python train.py --num_hidden_layers=8 --hidden_size=320 --n_experts=48 --experts_per_token=3 --d_expert=128 --d_shared_expert=0 --hidden_act="swiglu" --moe_layers=[0, 1, 2, 3, 4, 5, 6, 7] --router_score="softmax" --normalize_top_k=true --routed_scale=1.0 --balance_loss=0.00205 --balance_bias=false --router_logit_norm=1.5 --init_std_router=0.0177 --lr_router=0.000951 --num_attention_heads=10 --num_key_value_heads=2 --head_dim=32 --vocab_size=8192 --norm="rmsnorm" --norm_place="pre" --norm_eps=1e-05 --positions="rope" --rope_theta=11000.0 --rope_fraction=0.25 --qk_norm=true --attn_scale=0.177 --tie_word_embeddings=false --parallel_block=false --init="normal" --init_std_qkv=0.0192 --init_std_o=0.0192 --init_std_up=0.0192 --init_std_down=0.0 --optimizer="muon_variant" --learning_rate=0.0138 --lr_mult_o=3.0 --lr_mult_down=1.5 --beta1=0.93 --lr_head=0.0059 --warmup_steps=50 --schedule="wsd" --decay_fraction=0.791 --decay_shape="linear" --final_lr_fraction=0.0 --batch_tokens=131072 --max_seq_len=256 --doc_mask=true --train_tokens=740900000 --max_steps=5653 --dataset="wikipedia_en"
Below are experts of layer 4 (counted from 0) of a mixture-of-experts language model. Rows are named router (the router's row for the expert), down (a neuron's output weights, with its number) and show model dimensions 80-159. Each number is 128 + 32 x the weight over its row's rms, rounded and kept within 0 to 255. Numbers have three digits each.
After each expert's rows: a language model's description of what the expert responds to. This comes from a sample of Wikipedia text that the model never trained on.

# expert 13
router:111162152148127097138147093155169132099090128107116132096104140122113137134143111147119143088166090101109173121153091202081137175130144136121192083128147167135126131239160168112179162187157109181119164164091148134082120130184176105092133126
down0:144180163148167067111124130128175139163178139125135153128143135102150194160147142112150115179149184107201104113158166133128148105109161117114118165105158154130134129155072105148168169122164149111084129122146127092087092170139063156130120083
down1:191187116108128096156181118100101164145144113143129117120130052179116118079132122137091111172099149127095133059074151144145187126081066161111118099125131117112154110126158117184144187116153127085102106138157111135126134114149107143100092132
down2:075132096119101115138206107141178143125143056144151124144125150119181141059149138163175129127150126125154077096102190140101113137089115129129146109152170128110147128122090146120165140113141131109117088185119075109137101205147106092144153116
down3:108091121089122151196203129068134137156092106118180123153165191129153111148151180117124110131138115101162130157125100162134102129088138120165133085142109129152143149146112082145157174163112206085084123178155092095103101092158064129098171115
down4:119139145098050142098171122083145130107121084121152186174077121127168137057122099139192122121126117111166180193115175147106092114146064148116090085084176154171107092102120149169130073091193107135126095181157078121136081106114140126142092141
down5:121100130147141118156086149155107172103120117125095121153149165126124117162161176098141158107128195141137118137081170089131160162158145193102192177180132121157101147132088108159161132141149116079101105093167096099093163111125100108149209151
down6:140083063099160164092132141110094174122088184152115139114145134090142130151096116099157165145116112064107156067112211174067093067116142117110089103142175088128163126089100050081126134069090161108135149078148130136163181140072089117174086094
down7:103043052165107136161135158174131136131128111118140155110153106124102127114160109124096208165128103154135081122114135086116120194126119135112077081141142122141150062194104144139092163100081185104173121131072158154118090149097163112117116140
What it handles: Personal name pieces. Common first names and word pieces finishing given names or surnames in cast lists, rosters and tables, such as John, Shimo-n, Migu-el.

# expert 45
router:149096132123119096110161117175109123076113112113175130100125167077148119125089099106126153163104150097073121123134079167169144187120123123144075218110108106139191134152158081143118077114176133099172122123149061130127141090116135106152152106
down0:131103121102097154108072174134072134117113117133132149067131139082135166092132123123119088182145130130151198132071129153131146104097180111114176114118075089098153176150145133133171143189116115163136062117087108149147149099115140127142202127
down1:096117135174115104175101143135135153155116137164124098136167151105094098132139085135158115156147096175096141127087145123121197189121133115184149184118114180143145158121125141084181120167119182188175043173189201112147116147210145126185148153
down2:104091144105077132182119127121160038116130160133148121117102172159094148195100146181122179042132097155175146105116126123128123167105142168158115114080095074157120113081141096118153095154094163133110062168157130111189134123142108117085112067
down3:111130121138157107105144194168140074131085133136132110111107183095128124143099113156120104132130107150162142183162135190117112091171158120083125098160126126108154131127147132107123144122157102104092188138126166095115131120185142119126137103
down4:101110131135185167170067170095083131122046167147112092106141217115157129127115146125138096147054095193143115176139083115109186072117124114181180107158138135165129143087147125170130108141073151145076164174094118180099116153152114180151132084
down5:109143124159150180172157121155141134132102102171158158118165172086121106098129134165159125145125080136178154161158189139183155123112108121084136132137147137113066160136095113104105082115155094107147101125094145141116130089126157112131083103
down6:174113100124092123103127177200134078136111130121197062177183129050142122141158127131125160132138189082140116074115158159170110158146156119107115086143122144123109112163128097137186099156137109129184094119135101075116134127142072105079151147
down7:056143098125097113167110092128165148146103144149136112122118145024146140133131096092128137079117151088115154118117136118113110086142144146080157139146133170077102133133148204125093151125076066131156151117117101163067079137136089127149133135
What it handles: Latinate middle syllables. Mid-word syllables of Latinate words after prefixes, like Inqu-isi-tion, co-ali-tions, Em-ira-tes, div-ers-ity, infect-ious.

# expert 41
router:157173102120167148117139180107150187138140092109073116078138121153128145174139124142215103133083089185138139180127137087154112098187099119119161142123151156151151143136086113166114095150136140152124148180129150160095123177074124101120223086
down0:123192147117108173178149094097157112080149172180149150106088108105130162138089115108139149106110099078142134108156192145137109176139093165084181147121119127121190059073133142156110168142152109161128104093124149078047123166069168167164145096
down1:091138120134111158101066107104143095144139125137119083083142160104174114043149148108173135164163127176138170146097155164134104154099139177086063119148084179164102106150121131152183118119123153140155095108076093091148162092089068138136105155
down2:127163133118179075129130101109108147159121143105136117068103112117084160127113123178137154117160118182101119141182177076136154148137140091120146128115139106049132147159149097113087097165133164138128082107139146187108130093097163160171126130
down3:114119116141179147065151129137224134165157107142171090183117053142126130151175119128131094110119174109128119149136092083089168204079155091101103110119123111167158065207146167121169129085150137121126100071067123127163142079090131145084113118
down4:127193140165088146074168136127151090150147130146152121124133127082117127078152183101214166130144131150126161146153097067127120141126133099175137161104147153127137140153117144065172077143131138102126142207141097121095118141125112087155144141
down5:175146149174090160162143143130069111166153167123126169159171056122115172165126109115159136137102157121137128106121128160159180110148112115070077082120141148119153072109125073116149129057097158155123187121127094100082113148129110112104044149
down6:076119139137139206124102155141077153090100131109010092169096193102116134164095123145145109127174140166131121178088144117084147098112117161122130091122085152147163125123072164127138079122076155131123159180118114138076134105145118103147099051
down7:108140090120047194158183071099182194151128103118124082168102111160101152079137110091120127130114145054175117144115103076112143107124090142092153152135099137157123084136085144195109152136108115158158178113104114136127118129104114083122087160
What it handles: Song and title words. Word pieces and plain words inside quoted song, album or show titles and quotations, such as We-re, Love, You, Tru-e.

# expert 23
router:137144160093130154114149145083117085152048133167164156186134162115120080143102140157164110152126038122129158129137122109092195120150126071080119128200152094086154126124121116113137058105154131098145141145173145136081130112139177088070094092
down0:163163126100149140181144117113098199113112103152116105101130170200119095115090132141131102146167072108107174091076089106102112165116089107127143163148181131188201147172101087118184159075190154078120176108117141123118180130038139085095119099
down1:132073125120112095095101154113161123114106122153096088093102120141144136139106135099179184128101114126079100161102115160119064141135111109097103124122076204092127124169160140153113130103125101109211096146139165124138118097148163164102168171
down2:145100141155082109107141168152116191177131097165158111162134140165187170165116151103103087153106135130107112125129118126140184132093179126079151111072180074083080125146131121071166108143168127161143123146219117076107112118113167147116107092
down3:145131136112162157172073163071118069114115137152132152162160114168167104105156136188075129145093126127115112132134103183156038142131107109144102141088105119084143143178090098097164100143152156172109114142152129154118153125148092129147107065
down4:114123148211199097110090139081073165146152107109118095139132129160138180123114143157124085107104159173159124141093111149162139123137109141136196072126125099102101194146142170102129179143100108133139063116118156114150155144087109144115136154
down5:166137134115135095076112132128147156096174081066080087117088085155118163110169161090153086027134133111133123100117144140132109158187102142109117164149185121157097134143105146114155130135099101124093144088106169144150158108180132113149138113
down6:198109112101099156116132121112085147046129142108096076129155101097077095108135129108145159099126082137084135096125142119146152171154113092156149129123130109148113169172138160076100154165073028091209179120115184121094098142098090112146164155
down7:148139096123038124123070137176165141076140132150066108106097131145097092090163162118141108044146088149100149101124116140143111143096088125166110099090171118103079104139107123135096131125116161145146034138181127097105142092143122163085155089
What it handles: Inner syllables, common nouns. Middle syllables such as ul in could and sculpture, im, ur, ch, and nouns like film, art, water, Air, Division.

# expert 39
router:113100120117154216100123139175141066134155101156115185155133090164141143120216123122163097152156095115131134087127183152099183119096087120112104105138125131139156080163087114118140122129109129148156097148149139128113144136086180127084160102
down0:141181168137081035161130152163131189121170126146210140155063165115149143107128153158132153147139205131087113149071087133114167089136145216108089122147109114133093170108152139133140096114163059111144047128125121200108144138064162138129084142
down1:145179106166130089114099149131114187088200090147113158107135129145121099145149152120139145139108130174159166119123137163084138112138151162180125202145089164094119167126146099166135141103120128113084131180167089096160123150146103099140123114
down2:153143151098164120088095100081150174154144105163123062148130088115088165187129078180130102161147131099232075101121066155063170126097111135114105169135124083121126119133106158160104108123193149130154060138119126140141096112089149111081074052
down3:098075088042120107104066103107094116139133134133084084108132149122161149099132101141047152096184185168171146131117060092164135136105152155121173164144131198104145101155115156175151138152129159116173129142112131062155141168125137124067131102
down4:196159132121145106102137124176146085110080139133148172131142128092081126141147116133096078131164125181102096135148095101114075154153162120097139085140113162078104117159104134133111129116140180167080132131059177160149121170117114118130087131
down5:127146205142116110098122132153136110144135110183104130146084136134144182109121085108159116111116110099103089191166183141093119124047132175165136174070122114176127158090144146132108148090135076140180105128185137106113131132192139140141150123
down6:094114197130159184140097148112156095155120188134151179121097089074096143123140166152118132172088129121091077148140167120079110117137128111135141141081121137072183173130087133155157121146153157150111142113064127097098134139173101118170110119
down7:132086189109097098139135145130113161143099114146069082104121129157117137049131149122136099175129169067124147105136085155143161145170147119144100137191079141031122179127149123122196103144110174074141136093143105145128099096097144098218108142
What it handles: Verb and noun stems. Stems of common English verbs and nouns before suffixes, such as abduct(ions), divert(ed), help, support, visit, idea.

# expert 25
router:167180166102117158101157187145148155113110135106176170121114181096139138113103109138149119157135079143077143142059170119133120111124066085130179096155106111154135108156165111053103101125133099105111187164133100150137123194132100100092112108
down0:154184104118106134135126098183091070165158132124173105195161134121116122136154127091104135225142110128154066158154113061126143121134186128097131089144170110120121104069158155092148147173091171124106166149159155103152020065123129104133133116
down1:128202122164170126151109123144149161134103115176117169132108115112075089136116162100105156165141113165087079152112070092088157088148160133163155137092077114115121157190118168121108124163115122090156151150095081107186150146082110093173121187
down2:044090137132149137116113147141135135155060138110069081094112122163144126060073092100192092138087111134118126111142133076104117099160144132128100114140158089143142149036123096136150130104110101096114156103147171111181101114149124166093125118
down3:154120095102161114159110182103172130112127155040161105128181129129160087196135167130102104095171134164166105113122139120142110183144092090140172065111138127089068091155126148118127116086175121140135062160102170114213152144099124120145148143
down4:076189134119121063084128122166139100096160129155132081063127113136113170074109142105110077077109135105141068143136100168105182131165109081127105103163188111120121158116117117159128130130138137152088130107132168099143102089095097098102121118
down5:182128195115151106122154141114067162141109131125090124176165155116100204180047119091107118140099120088168127100117128104134053146156076151146114090135121127148184142083136158096151088149161087176157062106150137126120146102132158148128104168
down6:098102135113153138102093101087118143104078133109106114143128180144125109107124150129102121132140176187076162128155114101081147151147126101145141167139171111120147124122128118107063137146096113086123163137110084115153159144105119153083141136
down7:148164060124135110108163110132108109175171167073135146108139187092147084122133179154117102104084135178183144145129087147153148109152110145157154116104112129164053125124174100138092117110180113155145062086159131099137110121151111136089167106
What it handles: Adjective endings. Word-final adjective suffixes and whole adjectives like -al, -ial, -ary, -ible, social, political, as in Emotion-al, Transition-al.

# expert 16
router:138129095081125093151105129130103113109072108097161172131171108084100183112130136137182141164090085211110161122084119093189186169092114135107174150109167172096142155115180098107110111119137181096139088108118084130171128136159097109112087105
down0:098079107128107134096096110142181126139081123103108134108106092167138097086134172124111088072146154104140112143113100095107135111072136155106155119099150140115177144134069109150126115130125138074091111069170058148130141177064158158144122120
down1:110180119159110079110128136074145122188147172080147100141109188138116130093108103137165123089163129150165162090077075133132124144146193177146117100090066192107145161134121130139179117171116152127092166120200134130131137131186165148184132139
down2:130128132130147162144106129130117128142096084159167139129096167169125103037143136166128097111173128191190163071104103105117154087172159120173138155096157224213166125149168151160179088140077097147154168112075116135154148172107130077175120205
down3:145116109156141123084105139151129159169131131078133161070175152128111141103139173115034101131103196078157113076154151200099171150105091131134144150144098136178099141124171118114097151131126156136172165114126177139094096062128122064157112082
down4:142139113163105099146096202114118118161147108098137143098086113132068064098072111119128136172098117211124084133158102138207083073136144159141127133134102172137165139107134158189152114157111111170131133166137077072072144106106176160137114151
down5:103147142101132182119124154142104112081147087118152159162166181129177153134064112098066122147216123162127145134143090069159087122158112166138126156139086144129150092106192141146166147158080144105099165080058117117146073192165130083095134169
down6:104187106113114094084142187092137129116175136151124182151138069157144132095125141162127099120143168129131097148174082099140109088148139099118190158150115134060199139104142102113139147144149164146142168125123111169127124121128131166112107173
down7:091050176154222122126120156072141153189170103133113115144061110072148126171174138057140150093085154160116140125128116091100120141151127096122155085132111091117121130110068133117134119161119153141085124109111106132159112145055111186112131099
What it handles: Commas and list separators. Commas, semicolons, dashes, and, or, ampersands separating list items or clauses, as in census lines like 338 people, 131 households.

# expert 43
router:107152112173086098134140077103109065116140046160178101114138112044078152136152145152109157138154189170187138119178078152079121146121075109162099107105126145153205138127174121144075148104111088156111119150185146150155189060144150113130108159
down0:144143115141131101075146118086151132130076140083171111152170157151109100097154176131118117140077138137138158121123135090137145153108159148126157114159148112113129073128110166081135136173175134077111163127136179109169100111138079130110113047
down1:118140091100098152133136181158176106120145144087139114119165172136109120089161097116113106134085115161151131209126110108177077112134143210069097182120085152146104143144120147095115121157119180115093161098087148206068137171211117162155151182
down2:056139175151106101104148166096137096085163127089071138135112079139116093153119128156057161149161134140179095125127114138138142129172103111116150168142078089178129126121147134153112131082173120172149165043139171185095188163116130172161135029
down3:113112108179127153061111082096077126144130119132193142104157084113170108108192138093127123078048144207144070133066125129115076109087165158122116147109175146100111170135173169163147125124133138128125092143105096113148181147080112140118070047
down4:152120197074139164110141107110135114129100095100142073163126144126145144161072124085115161102091102138144173106134111108191066136140116128152169137131099169202131076073119133171157142133064097157148130130122075130131139106123082127162144182
down5:141151145090153088113150143142148149171150130131106141122183059117167117165135106120127102126138151118113155175153157127113119124130079132145126157149158181165149149138166139079190098138130145087149182127175094132119134161138146121104124113
down6:099146124138125132141084141185049149130162154133095163128132126180168119127179109151206084141129138108086139157107143070049140118123111102069177097096135147184141088156083200110153086125107140135109145140083164166151203100126107170108094050
down7:216147111162119174107136158103077095175082123127166166106076094096171163101143113174067128130145141068137121114069156155099085146150093155120053160143124152095103136142108148147147144095116108152138124127151132044152133197116112141167188094
What it handles: Short syllables in foreign names. Short open syllables like ha, ta, la, li, ma inside foreign names and words, such as Letha(l), Piscataway, Hrvatska, Gandhi.